From a checkpoint of a small mixture-of-experts model trained on Wikipedia.
Size: vocabulary 3243, 45.9M parameters.
Experts: 128 GeGLU neurons an expert, 3 picks a token, a shared expert of 128 neurons.
Training: a variant of Muon for the experts, 389M tokens, 5929 steps.
Below are experts of layer 3 (counted from 0) of a mixture-of-experts language model. Rows are named router (the router's row for the expert), gate (a neuron's input weights, with its number), up (a neuron's input weights, with its number), down (a neuron's output weights, with its number) and show model dimensions 0-191. Each number is 128 + 32 x the weight over its row's rms, rounded and kept within 0 to 255. Numbers have three digits each.
After each expert's rows: a language model's description of what the expert responds to. This comes from a sample of Wikipedia text that the model never trained on.

# expert 57
router:112128159136155175147137081124110152138087142143161199084154105161123138127146122102075153151180120148140144152186113059120152138082124124162167140117065101115114056161087080098130122079105153158101142114159107152099169105105154116084167096164144165177130170111169170103170059132162104098109166159132095110124108144110144106104069154138082103150118148101175121103178189196092167155139079086079186157147127179123079142131143133151130155106108151114153077118108107100171170113172066118097047112124104115082139093131122147082074100084162096163071102120132143185114121154099133127
gate2:136123114075210156152093076140154169134147103139158152125141152141123103148163174116166143139102118163152125111140120108123148127167158165117115132154115171115077137146188094161138058139177182112148051063122102126141075132118056043099153141098099146119106097103078119124193117109124129098093143177089152157110041137115158123121100097157155132177130114183074118153156098084118098148136144144089141133140133148182124152117136126113171193133082134062147096105140140095032165138139130136096121155113090124149108121102136121097199098048133113137118120174166095153151183086127160138
up2:121147101119216168192094075177131142105116108117141138155136162149108124152155168105153154174120158147140117114142102095121152123168191156116128124138120171125128146134188096191121107155153156135121052044135129159141075111116121106101140136056109152117093102120062110095143146108082139128116134161102132140118053144151119102115122112148145150159144117218096149187152079109158086152147123155087129144152098169131067157099139136089161188158133139087088085100141145070077155129145080134108105176153069139156106116113116133130207125080097118178143089194158124172129174075089141115
down2:105159121192085123188135133131152116143076104145210166138141107142082139122166155130157144134112135086125145095199177209162139085155131165167109113116110131123140155136164147117150143103094090122161170144145176100094102173129092070149136112177098076118135119172152147106121103154143120125102139238149119119154110151202180106072152160164127107143114157151135100135089114154158126129114150136127094097061148115136148111119172160204196095102115124103149110115117134073131139155151170096179121076176145067137107128112133130160046090123049123171125140105163173117110103095153166116
Description: Table codes and symbols

# expert 35
router:131110087135162107193117073129173173124133147125121112137180139079186124039146143181197070167093131099133085054062110123118131134061184133071095136128138157121078125087161161108151130155113157136149200124157133143145092099151101179115088115073092124171106141126089149106123151121148158117121085094079148186132098099141126112169109143151162144128078124177162119149124095136101131168106134119103175082170130195157063086143141211122085105110136174126171152133154141099152122128110148123085136174112094106147129139082080083108147144163168090122169147109103137102092082142118160136
gate73:125149079076122166156124135174133173099135089119177069114133131124126095121107110125161107080172181170148068086148125136169107084141131192110174106141147141144119147097102133080121070112103213066150123093126144178149153130159139161141106169131098101147110149111101110138093165145147088140148096014131145143140121100129109119111174181142157045123151145140236124098146106084124095093104165140086106149176087097126163100171131161079121132138116083126185147150156105097128072089063101104097146100123105120097178135129106122145090127129102082116179129113103104168112144114127083085
up73:091138144102125157195153102136104119100134118153139058147168090142122112101126073196188145088128192165112117099139105113154150118134133167152072089101122132176126139061148071051107141097105192100104100145190123145120132179099156154111158142175103142080137136161088127080143134158166130173139086016160129145132138164109104112125153155122113071156163099138178144091135100138150192120121151139087139127192144080119070147165125106093143160159152086136131150143161099118120117075106103125058120062142098102124124111163105142142183107108100089094153129144111062121102091087098132156
down73:150183118119191197103087154100137041136178115113147099128142117080157113127129077132137153129133187134110103119223083158085118092101070165167143148128080148115087146196139093073112115121130194111177112073184101092138088129104113143111030111097098153122048120122156121117088154123165151092096081142083164100153172142157141112171118148105110153120109084132122124147144154133124118096142164162149073106168127163093114124098108134117152150112118126139129144157134170126189137173178144105104112100163166101089136135070113161110140071167156168125138154134106096055129103102149127096
Description: Initial single letters

# expert 48
router:131152099130186173175080160141063125169131120133174117149143166101112068112156124112084215127140197124156145131134130142169108146167187132111120082136106173139149164117111120101114084096090112121109143099160090144144110119110105136160120132111150170124120136118200124129096112079160165098135124106094076072107098091091117199162187080085113153058147140170186102126159091143159148125125159116147095142182091112134169104118147139140123177111120084104115072108095157105143139124121130143143185166129079147122148071128165192089089157171126126041183219108160162132140140114135128162
gate1:202089113105155174109131127107108079153161135080176122109167129053143162114142155154145147173091074129133120112204090094143171146101120130126138097105094179093067139205120131136176214179125117093077164130106118112194122139039081148171193158131143110122163122122142111165146141123157138202179157138162150124125128162142082153087145112171180145061132123160162115113128142075161149114141148106123153123193110145122148136123128173099140190110108104134194157098139132181149111165091094088121144111131088102123138095124134173123115147123160124109113160124163119155152095183157133180
up1:128168105127061188184163150164129157141138117105152197076146158121086170130124163085101117133142135082106163151071142115135172108116114132074144101148098088150150093101137092112170140124145130191192114133089149159112084116129168094144104099167110104100185076177136185150182083104105114108098081112092114173171155164131124046126149120095087186149139052158173093152105087136111125128110115108143157120115144099101158113176121159164137088098145146156114102066128154076152143134140132184139209102097138146137108147115076114153091144122179090120094118130079130071119092052133142145
down1:148138103128099084182159118119170186108093114130149138097138157201160168123085095156129161151122164100069142113100110168121147097159122095126132140167132145160144100121165128150166116051154101158112083098145177097094099130115199158148134096108129115112080092096122096136126054081124105147119140087089141120048061146037186160160073136171140143171108163096151123137120104116156132106125106112148096109076149143098143105158141135091090110090124182136166133140147103109174145137163110050101119146065108088163124123155120119078095134103165124101088110036157172133166153102184139156
Description: Noun stem beginnings

# expert 34
router:090076141123165074126147134104162138114073086140158168101117137148148141127148080083114105154168141170144129117160153142156124093133094141091118109101044132093076164159076116151131155077117133059112119117142107100119117128097094136126138116092124131184097160085126175119160073184126122092110187138172173121157135174112126122095078114164137118119109107151122097145128088116124130152152080175200131172175165155110075119078116128154144107118089194092130139173114119155176123172200140107139115224107087112157091154103142178136057159122066158070107089105150166117105165156170119072
gate3:092153146145119114166134103138092168109154123111171034202129087050136106144120089136197161130118121170134112157094128113169145168188154159124102104105144098132156127111130153104149176084136110099121114142125120149106209192080125126160139161147103125127077118143107117169072184090168147146112179078126134110138108106175135153166152060098161072141085104109180097097142122116149144114159122117132101179142093126147094206055126094100129130059134099093126076107092107126187140093132149100137149183137089144136113146074098119107120133134109118137138085034167085104151085132138136104
up3:134151185078082151136120143155077119141129166157167080100142135127107119149085176158122192138126149101113072141141111156100144134192062141098128088174132161186162133097121101132115154126120167103123112171101131084125122144136094152141108179100102054111097143137156164141148148080171104120102076137174160157126105180116162127128111079115105126048146137186087080111111136165205072177112120119130153135070198146133165086140117157105144122112093143124079070100133108100184134119161187133121145131171113136122133137143063111081152170122062147106118058084131079135151137095148202127
down3:130071156116118139161207095101121171071165147116154110155075149078143147116132129143044147203149125178076102121137168111155117119088114108159117087168176145100127081090154131085070152143128110169130046072111121060113132084118115147117143141170099112139167133132132013157095103138107163183119157117155111131114152117096086148112103164132101133136108171118110169110131081131078125116121108146108099150091079123189116118127120102110071124153156133113191167079107142105124113078106076140062084121134169185122118121163168127131160141124090134102121139161162149133093073083076146115
Description: Table row ends, percents

# expert 3
router:089134113156128090114142126147168153132161118118131100146091155128104119120088116149178103071091141134103093155134145123154152116137186125082132094137128145130115129149126169194128093155102067172157132146137115108140123112134124151117166095114183106113112113172146142185091086159179119169136156167072048129099152160107124062109096081156148154124162190146178085101161200080148179121210122099148141106154111164142063164082093152159151145093117086079131160105131151113108169102115074183110126139093141126095134060170156126186091111138164140152133210060122163105144184099134155180
gate5:124171159135055154075166173159120157077066181125151098136123088163105147165131183097113069170125174132135165108152123172144144156187120134163107130127103136105096129141128150182144171170077076113118105128161138169106155092085148091110070122159133138158204098111057089141132108090180140206186100143079102161156113129078101078132112097159157090135109112096143126129105169140120074070166131088088154174160089123138157098147133121140151144057115146158188122121080199117124133086133093174124111143146148158104125122115116121107155124120144089137084120145080098134135150175158065117
up5:173131152114178086149146113070100128211148108174078175073145137073176105130088060151134140102107120161145103160092109137172112089057112142111141119136169174150125115109112082135125112115155170141088080120128103092172113194138106166162136127087117139100061174162245126104111139138084164090125150112140121132082125134148153164133177120119088171170094129167100129131148115120117193191059135164158071077127202144076166141127129145112098085193138118142124154149122120144086138147120156121168140136139146106135134124152158102150133142171113115068129190118151122075140110146129160129
down5:126075114142104084141135105160159096127140116156184113116170188102131090141099114101135088106138088090177147119146132144117130149083136173162151148181096072136089148191088211136138136138093136155120140094158088156175097071144111112182149135121177150137131090130110161148149121152093099157199143210106158091129119091153090116130102128083170139126153105152105145128162145134093119132159140196180098149090098172099123125195111110096199127112187154155147121145156153102131028194150139190135150128195155100126126100136093095136140168112171131072133135131164128057139126150151166090
Description: Music/media nouns, "ro" piece

# expert 27
router:158162140050106146062091130121128130128079147142121108130119087131100183103112109100218150144134094108143149219144165090133101176187172162128107182139158134138110110158121095109113154117166176147121103149175119135062210108109133127140120090142100142066126100119138124189168129127111167165086135110129114096127158162063081111159179153124131101145150164109113079127068159140049138182092068133159137145105093119092123157089151092147102174160112106104111132172091128077147106172108141147177147135060106171161134105180108103146139158132173105145095144159155107108135132088104190149
gate1:142090119085108124122113075115148086107122153129120140188130087140154145118190057088136101150123155102134103147212122149140065162161148141112135151158140187118173128154152147129167091144121164123048133145131083121159116100089099068139086094160081120097129111112091101168087112172156198120200094134171142127173122121081133130073128144100123136106056151100173179116157145099117134101126204121118162106131130097091135099125195150158124179194112126102106207087142146106113098124147202129102121164172153164143129084105149118134190139173154126137169123121137122080134181186141116140
up1:170111085137189117053176133074091078090174166173141160105133147110128091108156130168124095168094159124141162138131145132139104113175126107134125084090157184114098174130088158094143153050172171147123100137175106145161111103139168082113181161085140166102135171055082071130145153113157138147116150129119067099144142142128142075209063149128150120157075114156142098116113100232079148122089146167110104139163141074101102132127094177109129153104155185116152113152109103121112086127124141137086092163112087166137111110159160162111098162177191149155143124178109115123108114105122097137
down1:155135158161117112149102157124122135090105101140113079150124165145083100158117114143094154112080095150142166144161187162163116168074120150112137162111148215156114089126184102186138110105114128100171113054082119078102133141185172078147164173091147126137111128138123124170096122112154121113165148156168149133065101116108117095165100100074166137159119092147091092113148127078107189152093074096181098142104154150199069135122144121205107158100088110113147120147171098097075082149047118089124139110160127173123140076157159126093143113084066093092129080159097150121136178145096103112
Description: Asian/Arabic name pieces

# expert 2
router:083101088122162193102168114132171139129159138178122152072110165120132086119160056115141093141125065134113085111126129195177156132084063080174152113118102135131200139117150081175183122154147103135122167169142179135155071079124087152150141131165117155108060157137147116050133136132140123168193136096110140138133092174139115134125161169109122167166092144124125189144159160083103124135113088176093095081102149101146174145101105104105161068109123180083126153115084122158110097127110080092125136138149083129094133146062151141096128131047072170153146137121074124111105166109127097126
gate2:097148137179135203130172095102084128095110133130070104131134070169167093107152151142128135136133138118139143170043116175113134196179113142143105164136075090103144092108108120197147159104136108054086123137147153155124120091126195125116136185140142031114133121159168114093069121116106165104150112134101136075114102113073159195070153163073135113088092114121161117140129087144113165126086127083113100152160156112131137098103164125150091124133105134080095121139125139151212159136135082051114166156139103161105085147088130102121138142179179120113128191105138129182074090139129129152
up2:129092076122082154150115097166088157104113126098101100132118077137120081104136144117097165085116180112123166156099135156070192136159136106120116128106141113126132134104090105171160150142151110116064143144097180155118077084131183130101051156092057100131140101100180142127097177115146134177141126121124189101055055139085177161105156164127132094100076123118093119100119125135155174116072146049114057123160096105186145072112149089139111128100084134146147104149128150156147145148101126097170125071144120124092080133118124109075128176231166109083151146117142115179143124159159121120
down2:108100117129049099093101128151143125134143142121133177063111167084091148120147059141138116122132126147110152147143168160153114074075137052113091090093144099124135142098115094128122079174120080128084223054159113125112073124110145149150101139190141159173088108143072111050133073108150102140106092070126111190114169153108109085140161130104151135175097171131166119071099240112204163139117095131141150147092099120119175123099136164159141105100155145107155155102123117109134087157112145100174125132170111112130138131108093116150111133118125143227140123080148124155140136133146113117
Description: Locative prepositions, digit commas

# expert 30
router:173202055071107129117164174101156108147126136076117117187158093152133198119114172158177162094163201161132135132137091105165165101100170118139079133118072128095067136192135136126121142144135118145102143123122120153127084144113109134085103129175135135173177117141059071165076079147176145145144093112074132179099165087152091073139063123158119095103128049119163137140128117146096085097134175125093136119161162122160100123066117132117112114161133096101122134083156189118140097068121141115143111085130118133141185085156127127171183092094121160154135114127182134192138132144125139170
gate2:169149129122145135080152084155151145089089145085151101125149139110103126112155123091159124177147121145137117157135139118100076117140082155074093165099099187105115128127151139130188146118173162081155162135156122166085121127151074139119116235106111150152168120072132053112119129102087131149140134111080179145130137116120141130104143076133181139170090130106133148145109113132156113047114103164105135142136128145159107111153128169135199164059098098170114131094079150138201102101138128181140151147062108102146098149081116109096146105153074129024095135130171195218135155141124087104
up2:107141204153112082154096056096090170129045101134172130133116170134107112098140138109111101129106136142072074101078152112115113136118156084103063115112137118094121135156116119146091142148101121159118152164158145106211096111142064148090122156168136097120096116125140115159133076177126154107096165166137163166089086178138198108170113109145112132110104136115158182092132111126110118069093128178112137186113107102098072139115175188146186116119090156102111178127125104150194144186147095140136100198081158118148096150166099145117183168171122170108151172167128074150167146153091088128
down2:112088075110130123133137132087135221148164136151160127138067170115090220123141174164089110135174107082172146133149105106112104142179059125116168052116122137169127130108116096127122153061095143158148095124147116151140127139133121112127088185089117114122123138136114124180148138107143147110069157080133111122108099147062184104135109143141077166124088100137104128138150076139059138114114081090113126148082168116119130167150164091172050157145090177158185151138141139087143117082164197162120149125099141126120129105171140156055166120166119167104153207078127083184140144134146107112
Description: Early consonant-stem pieces

# expert 28
router:134112089130107102078141164112104094131132096106112088107158145111079139130097170192154103128096123079120137153103084103106165152144184157116071098138153108115093139176102105135160168089193101131105106128053114138102109163173125139175124181096122101171114092181076090140121115117078125170078125185151132120154135126133094143146129190091109108112177080079137186148107126158181111178163149092075135129085149208105167117167143123124091138132087090113164140158173163125147151111122140066098116084105166155116164106095118113185141063137115064059150082175093147143133161140128178085
gate1:113181192087174190181121090225124083107171143147098130087116109125155112095125111163177113084133128130126094126079129119069155100112124103133104136126114117133128135152156084074116145079169171147190131167170108105166123124089086186123135101097165137120132103189103166123141100159078115168112091161180175135111109163133124116106130132158125160122133091109095100099180146107200169117106064110068174157163106139086141115088140125143120187126114189170128130046135144140100115144151195112120173170133109125141111190153176134145075124085102134121156096118114173140148188131158080109
up1:103074100146124105165080100131103154082060100055089120127153179151128142186071115139106158157138085139128097152146170165117111131138104137211111152097125178139122159127112135136071164158119084102117160140101155112080132153102126125126139142171118094156189126030065120131121152162160111144104133156103124161119147121174108142192118084107153104130113140135131127128066143165109058216172084129167160148140197122146159086093151088130079120117125074098075105150186106130086094132150119149097101158150125086159160092124133188113139209147142115092149115162137099124079147112132110086
down1:107158137098147147111108151070128154134134110125147157151117113106162124137094095141127154074184121109150174086093150141179113157207159130123118145115163163131150173114165072168124112122118170191138171103108126119140188174108142160092109189151162103052101118097079118121152156186121116162138153134102152180118126084109104109105153131144106199059139162117125067105132123130115118172150150134099159166129125068145137108155138162199109151184113168152148185140146160127126099112206066087102138119113130117021144171129120132133114144127104110070079122202151139157122119189160085101
Description: Mid-word consonant pieces

# expert 54
router:108076111153122126131148148123197106117134117182147115100123173169117070125124092135106138123166082118098173085078088206161123127056089108173159120142165105171177171128119173111154155182160101156163166094105159130156145162185191167087104109162153151107140133138147138073116162095094085166195177159108155153105119130137111110122182075138081135132117113165091130104162088108152113147085180149119137107121151171148145159156097165187060083150114143175059140121101063103135138178092155132137109106176127115138088147127093143094118124124118195121131152180071115144094113077120112148
gate1:115105055103161167151098084138189129115143131102129130172135134189121138110164089096130112126155114148127144120118099124094133081129185107134121173114158188081105143152115144113137148133072113084145088133078125119157136170102160157134104120143185090132123145092047111161215138112187105119113112099135094145151143182076093089083132057148099150143140113215156162135145140139111120109116091143137133119108096162134144120008141107139151157056167149108135154146094131069165088083107097137081123125114118116118122115125099051166152161146114046118123129175109155116122118140178157060
up1:150128120085128155114105201063100143099129130170113074073112127182136119075103133145148151110143118164123139139150132138150153107122208135141130133210163111151149120113127149089105136156119089142154074140135174119150087161083086087125146172143185150111086165113056098086081083115153094163148152088121139137095123151168138173111142105082088136111133039132154169170091141121167132115139109115095096137157079143142133144022120100120124148152104144099096088162096071116123107144131129079074113126114122082123111141046149148132156118161133038127130166126065171157161126107187133087
down1:126136088187182165174089185167092126107072137174167117183102164134124111177112134173142158077158184107110136121069070144130130088138127145212104173126197186181142104103230118160120135148147088131181145162175058091132155099138114092064128111153152128108122126196196143140166086129098130131139126117122119119187096099139131145084128154125108116105186131043132129133160136119133115137115105070171151120121161114150180122120163139138096100165111108137082121125144095122149142143099130105160103097152127072161096139205151158110098155138093103146128164143139128133098145090102101109
Description: Determiners before nouns

# expert 43
router:169105163115136134125106082181196154154148142160135132121089133194136145085160105129103127079138125193111148088135159149145120097112086112157115094184150130186103165165047217134153147097139123120184152133097072179167117148155079110120159097090134127114196105092138129108112113130102116115192170173133123107118106077164095085139158097114161152143098095102089144079131136112175163120125134116130129061129141122152125150170093160153084106054125166167106101073179139118095114113125130111184091132137195099112100122085113118183080166157110162165113091141059104130115169078099118096
gate1:143127117110145096076120089123110164114131144111171157126101107068183143130152158127112135126131095137132128143083158119112105152135100159059119085158107149129075130137167181158175156112109137132157089169163087122105140155023107114154195100130185080093098093115129096134104145117119119173183131146122097142073150081112143082041097124120161190142109154160089099156141123149124130109107108102193070081132107124127155061143127129065094131122025114175083089086095155145119169136073116126140115156175129125192119137114073156165123133141116091096113168154103083148154088124091078125
up1:135130123132132102102158105127098139167119142125156165115145104080172131153131145092117122116116076171123122113096147128120147098142135121035167150144062146159115105146138189152176129150109162109161104189118114169091107161027148114181192100141143107070041113114134133150118162129113135152167113139155099137110121083123139078051116108124160181148104144136074121168133185140096127124116117129201115093100056108143149053155120140077109125099070101175062117094117173086114152148066111118130096174182135137191106136107088144152112132148134089154094147179142097160133120105093071134
down1:108128136081131094212153136098141127136125114136118146144092168103096136131128127135025101143083195133080119102136112125161107197174136185147147149090127092124161136169122150136055204094151123144151121158133120110147106171174120139121061146093129122141135103125100114097144051116132119159111150192161129076177182098128114175153186114136136146113061125041119142149118159177096124107143139131133146191114129086167149144131160168176143116139133193127130112123099124130139097089148172033127100134143129193155062139132152134115146144113138133191119147194140159151126117112070135166
Description: Quotes and determiners

# expert 51
router:056092155117142105133104087130153103103168122114101130142087092163137139189077147084149170096092065092129095130110105112141132076167151089157102119128119122141090112102122187150076132105142101105154144076090126145156125144178091145130081143116179151131095121126091113125137121096072119118117112172140189099123212155137095156136142145154136095140159123088191163136080135196107088116169140117085089079078104157139137084148137138132103176096088176134108141082156116056111141169123061088070137152080207138204118150127094098182180112150092159120160130115168101168153102106137144163
gate3:099105110083114116109187163152091120120114161141081110125066094116118115021180156098075115099107070087139083138116162138129103104159120104130172099184130177162081184072102113105125149117068170070132128108130112106102147145109113106116185181125131140128104145161130191120163132163089190120114137134163128121083188113104084161128142140158120124127129155139129092145130101116108136113077097136062114073050140142088082082177087090168128139140141166096125067123126160134131132109110113134143097118090095143100133121164105099188179097164134203112155063105077157103112093078116135147
up3:125120193104117113098061129133143125133161096101110216149135162080124136183090150160127130095179138157141073120116164150092158100098115131151086067100118100091159181147089186153135147125084141086116118093132116108124151177147152134129119193143139182168126206131103154121104129120175143175111117158142143122109095099208131138146194116074176103094097141095118103136169081144139100202163136118143132207119127170162126122125122110126051138136155178139163123076201131115144128123167119181106140135142154122148099159079065148079157139129108149146105127100119080113181133067129078168
down3:090111101094104119097139159116118183142121095080096089131187141094147149158084114131117120173129186215105157117163149141111156136085124162166100074138149124108139082136125110151114078154113141124120062205139155107108131152150165101143133144128147083142123149092123118088113068133120132110053127140102131153119106137138203122075122180114129096116119173047114123153128171056115105084147099157151105146144145161147105125075137176162115132163168127123142142132135065170111160145078086124134164130168103114122121120191146189132108087122138137168126148137157126050225199200124079145
Description: Single-consonant pieces

# expert 32
router:134129110075160140118082058152083189128167162150099082168125125171134169114127171111147117165124110096137084127081130178089172106160176188104083162119071085118133070124182111090100122117114125136141164063179081116130088129097110129126084134065092177064122125103133137156148184095131111158091115142166103127108100115156116164106111125147091103152123119179160155162083141091124184101143135115086103110104042081047109112179174155130155116063136095123141098105092103175138147114106097113123144167078110157120125094084147091104113147139139129106099149147144099083121084071122173182
gate3:049112092100121170120133112153146148139136162146141124132155125155156116162162182135169127136125135082149175100130093143145173125080159119148097092118178152147154118140186071153126149079112136071140155133108166103154113160054148136107135166078095135113108103126075131063114091160142156136105186174136137146159185106197189110174069095131126141123061155148138154113125156136135110077096148073149148144118159145122150148154140189153155114147098043147092113155073137101128144073143207152129144141168073130129110128130109130108132119192120067087189078059153174100137083158142132151
up3:176105124176073093107123143112108106114124078126147114126122099073106113119135110076079126089128164162119078156152113130084069142148104136115177105133085131099117109151064152134081120103170109184116092130091094108092128105204188165161150120125151130117147115074183100129140139096090131121138095103127116089078125085116060153105131178150146083107191113115083104144138107162100138181081128157106087132116167105121118094094136059106128116153143157114181108118156167143116226159097087102096174079133215122131104150179112151160110104125071179148103177197105077136123160118139120096
down3:121117114118149132152082106112162169100120158093160086144118143169135165148147158142171147166151140058133122129097142124160150122157096157113205141112110127108143111160091136125119107097209146123187135144096114167094087049116112119102067132127117150163101083128108142102131173139131085118088134138107175127134118127098085203168191111163093090182115170146168104038125167146083197153156142154064115119172096082099158132100176107129123096129133120078128146099124108165151142133112061128126143195163158106078202067153143119106099147117127126137204107142103146148054131107180131126
Description: Accented and non-Latin characters

# expert 31
router:084119148123136156100154073130097134178172173165097142112158146172179071113113084111087043157168122174134076108115104209157157150098115063144168108176129148148140095075098074179167103144127106135150152175129162126128163094066092115132149063157115154059112094123141177148117139108111088099162129131108086167158132105128121152123162099075131114078144089145115123104153163083145144143137086127121187103133081111112140160158118146102151080146076132173159128174103096073117076099131105163141131101092128133085092145104130088119133186146144178179163100057122088113159116080143129089
gate0:177196155148076112131146111113125079165082153072083159141108125130157116142103090081214139164131106162097160089109152119131191171107143102159135103189153152135106154100070124108070102103136093137130118064134124195107152099171135100125083159106085070119135094119099127114183086147127128135135131105122091136190149113184113092155187188129104050142175160144123143104143157137145106097103104142190077135148173133179081121115117113053156099145141096142159175155137111123122150174176068122121122111111129141091123183130155114145099169172153123155181153133109120154090155141202152119
up0:127105141117149127104100198108110157083184126204154129167140132140132092156112157107086142080113134118158107139164143116172103087123114092113148112080167094115159132093156151126233125109137132139132118242122130032118155173109146159148121088172143207126131190107141132084094199130144136062173068082137131148134061134108126153103120126172088148204119120142205158161061136083123127137128135141110120164092135125189174171107142120128078110154124110104139141147146125129115135142131139125148141123205132133147121074104114147106095109096090095135113104084139159130123139109178096117
down0:114109077143161178117177143167141154132137093137112145091150086186112128160169178161111081124120177149133125104120198183150158127135165117091128119092202120132112157143115101142149071165101066134136145121162158136155098141142177185164118120109096134142092062139118162143109140152161089089097133098131124124163149199088141155133122092115129149153192107179072204157141134086130094141150163168134151165120107170072105114141155200165138131064143135123096185102175106169151127125094162088128112098137126119096155111076172140106137119055126073161129098179159089110109137194096077175
Description: Prepositions before dates

# expert 16
router:123099136134136201105175124084183092096110142169145166081123138175184111127072144129093100100123129176120158120144125179156137119106133066095168090116101145187150104055161143123133101157089113148163162132120103147172144112135116096068193113160113173081090159100100168163089175132141094133171188085094128099128071104149072109100199102118148146166106162172110130087104155070092078168137163140150145093135143140173163121091092201111124146155150177129169100087124103076079082118103147098131182136143102119100131157069138142113143127140116143148157087143139110100129064137121072105
gate0:147128166140128150102103065111143175121135118168144098144127103108094187067174130123164148110116105135133104111150159132154169115110147105095149105099135119170126170215154112175154121066162072175118156110066133107112178109121106163099108123103212117139152142221146165120167135158143122060126200093110070099072110099106122195057129131120117151124096129125117163118202132110117160160139169062191152152119125152111130110105113166154085127124160150133108116123112117148207168155185119144076150099108121158155116146148144154138174105157150123084126194161095136103085178099097133143
up0:140161090104125123146097129136137074175088101140169129126117094147114169180185171037138148115147171136117175152139118109127131125147177142144122131150134099164109101140155162061093075176106146097178104108158154214135125108208140108121117111145079125113156145121039135166140147084177123102136130138148223142154141099126113106107108091172126122175168110102094127168127137096145075096113087126120102053132110131129104129149119132145131123181148115118137098153158093086119081087140146164123084150083161070138076133110134128133087190107186110171109062074100144164178147122080076118
down0:134120154116065131105156183098065097096149149141087133102136096127195113154106093143154130122105171122226053113144130094142133134121130166169116117169075168119150173067160083121072148121142171083101111169199096124155139206121117175143152175140104110106090171140136158105071107128144154150118167099085069145199101134133143185114143135106153166119159128129135115140108112093124159149145046103144119185100066092087143163125115136049145116094116133115183114110215138145114169168107126076118102152140109121153199130126139129153143100114135148150159141139132131099111097145144078121
Description: Prepositions after predicates

# expert 50
router:091114116134155154151121133195087101158086065172122183165145144137179075123113092144093061180145157089122084144142142118118137151087111070130148130112123092179118108080134115102140165106144128114049184060129145187122114123147120141114113102101152177116121113118116088076121127185056089101137116071148134117131086162171116165144204076168122091092203118084113155112148182104123109171114117122138150131161184156144153139079123153141090091166115140126174055106142130146097089142156086117086106104125197119091094125138105154126130092070118169141121083124053138125092135114110160112
gate0:132107127129100111176117137121094129085186153139167152157121122067250148199126117164120084134119111133126167113114091140079107142107139137131127070209169122132174122127124127094122114157111177207185175084108149147138164118123233173131152158147125130138123103120143111130173137156141123103114121131184193150167131147111158028105103138074176118139150148121183155116114161137173130179097108093139197186064179097173127115137138133134150139106150092145099138134140176127091111109135109141144131139105143158127108130121085097091155104124167174200131101140104116152121062124135121118
up0:086181141128144179083140152115134138178036097118089123122148108175040127071092103114123211132186083131124137132143100098178123130155142171153182186080085124149089150146083124196121140083140123100090090133122111076114101155152062099090128106071132145139167141140144157146048122119112133125138119136091110106120146127149111235156085141131103169085132102134055108136151123103087128122176148143130098058145083210141159147106124145100147109128129150107126105102084124146173143154114129125143145101159108079093174094108116155170119138149121104111145127104178122119156193159127123137
down0:102074101142126082209164162130049111144098117178095116173171205139181108133133175130116122094130137118133102103094162084093149134123115129094099158128132171095119084145132122099099078120142146128199104118171080141166096146061132102079142172181131137146061087113057067174075106130137140115096160124134151176106060142155116153139105186093123120152116128143178123066160183101172145124124124080135144172149156104111136117193142150135113188121143118106132190176102144175140148138115099153073116168149109104138051159154119118104146154066153127128133138097144078118134131133129101097
Description: Table cell separators

# expert 33
router:134087167183077132131145096137151109132116139132143161164134108116080150140177146095185120149197100092117148117158134067122064147142187091168179090127113200137161163171088108124125158145144103155115134136137132175142101099134143111137158170066061138161115130139139074105144128086128129110126142132094131078175155077126106105148171084145135119180210187085116146100068120155103152174097148147080120147162105123143080130122159160063129134160175090144140154171173158147117092143134086147149149150057070179201125086179090076145107182133189124143098137149139098142141101135124140109
gate0:121118178155109068120167116132093107187147081044123108100123154140111153139125123150166090173112098113128080125109149143168080154080085145107053169091147097096119153230115100083143147103091168153101089139105117159134161108128149080139156171130187054092144112116159156141101137155153116121046128100093083159105106151105143193166164046078085144101114113130088163147184188122098150125144060131102170174132142142109107141120130158159121102117133164138165129145117130102127132086129180131114110088145157050122128145153089163092159153126134101137106126157073116079136111137155141176
up0:183151127158121127095130136132156135118172083129149122125124159049131110180177101146128096099091115166135168173083105124101187073145149120143125107120107107112203180119122103167132118134144070099170180121185143125055092174114093098113080099094137125105127115067112103146151145094194137144123155128119087155124054096151180088130127121098173129167127127119128127086067133078107094074080144121119077114098169122123174118167135106151103092100124164101134138142151116111109132190201185188116128105108166132109091093141145099106148149165069158158139156195153108090088123088122059084
down0:147193131095131090153191150151085162121108157077123105107089055109179146094079139137139103082104142047155109126135112154132163118157123123151172137126096110104172103172157106105148136117134142096118234134086121139138080126081128099155122156134148102134109140113060167109120164145136124104143117100095146162122086140086217094185167159131136119108135179132181098120051097129079158134159081131131131141059156118149103142189069092106121147102083120112113181171103104082187137121145131154129084102076162152078156109085118116149168127155156093191123129118159090166128083134142105111
Description: Consonant-cluster name pieces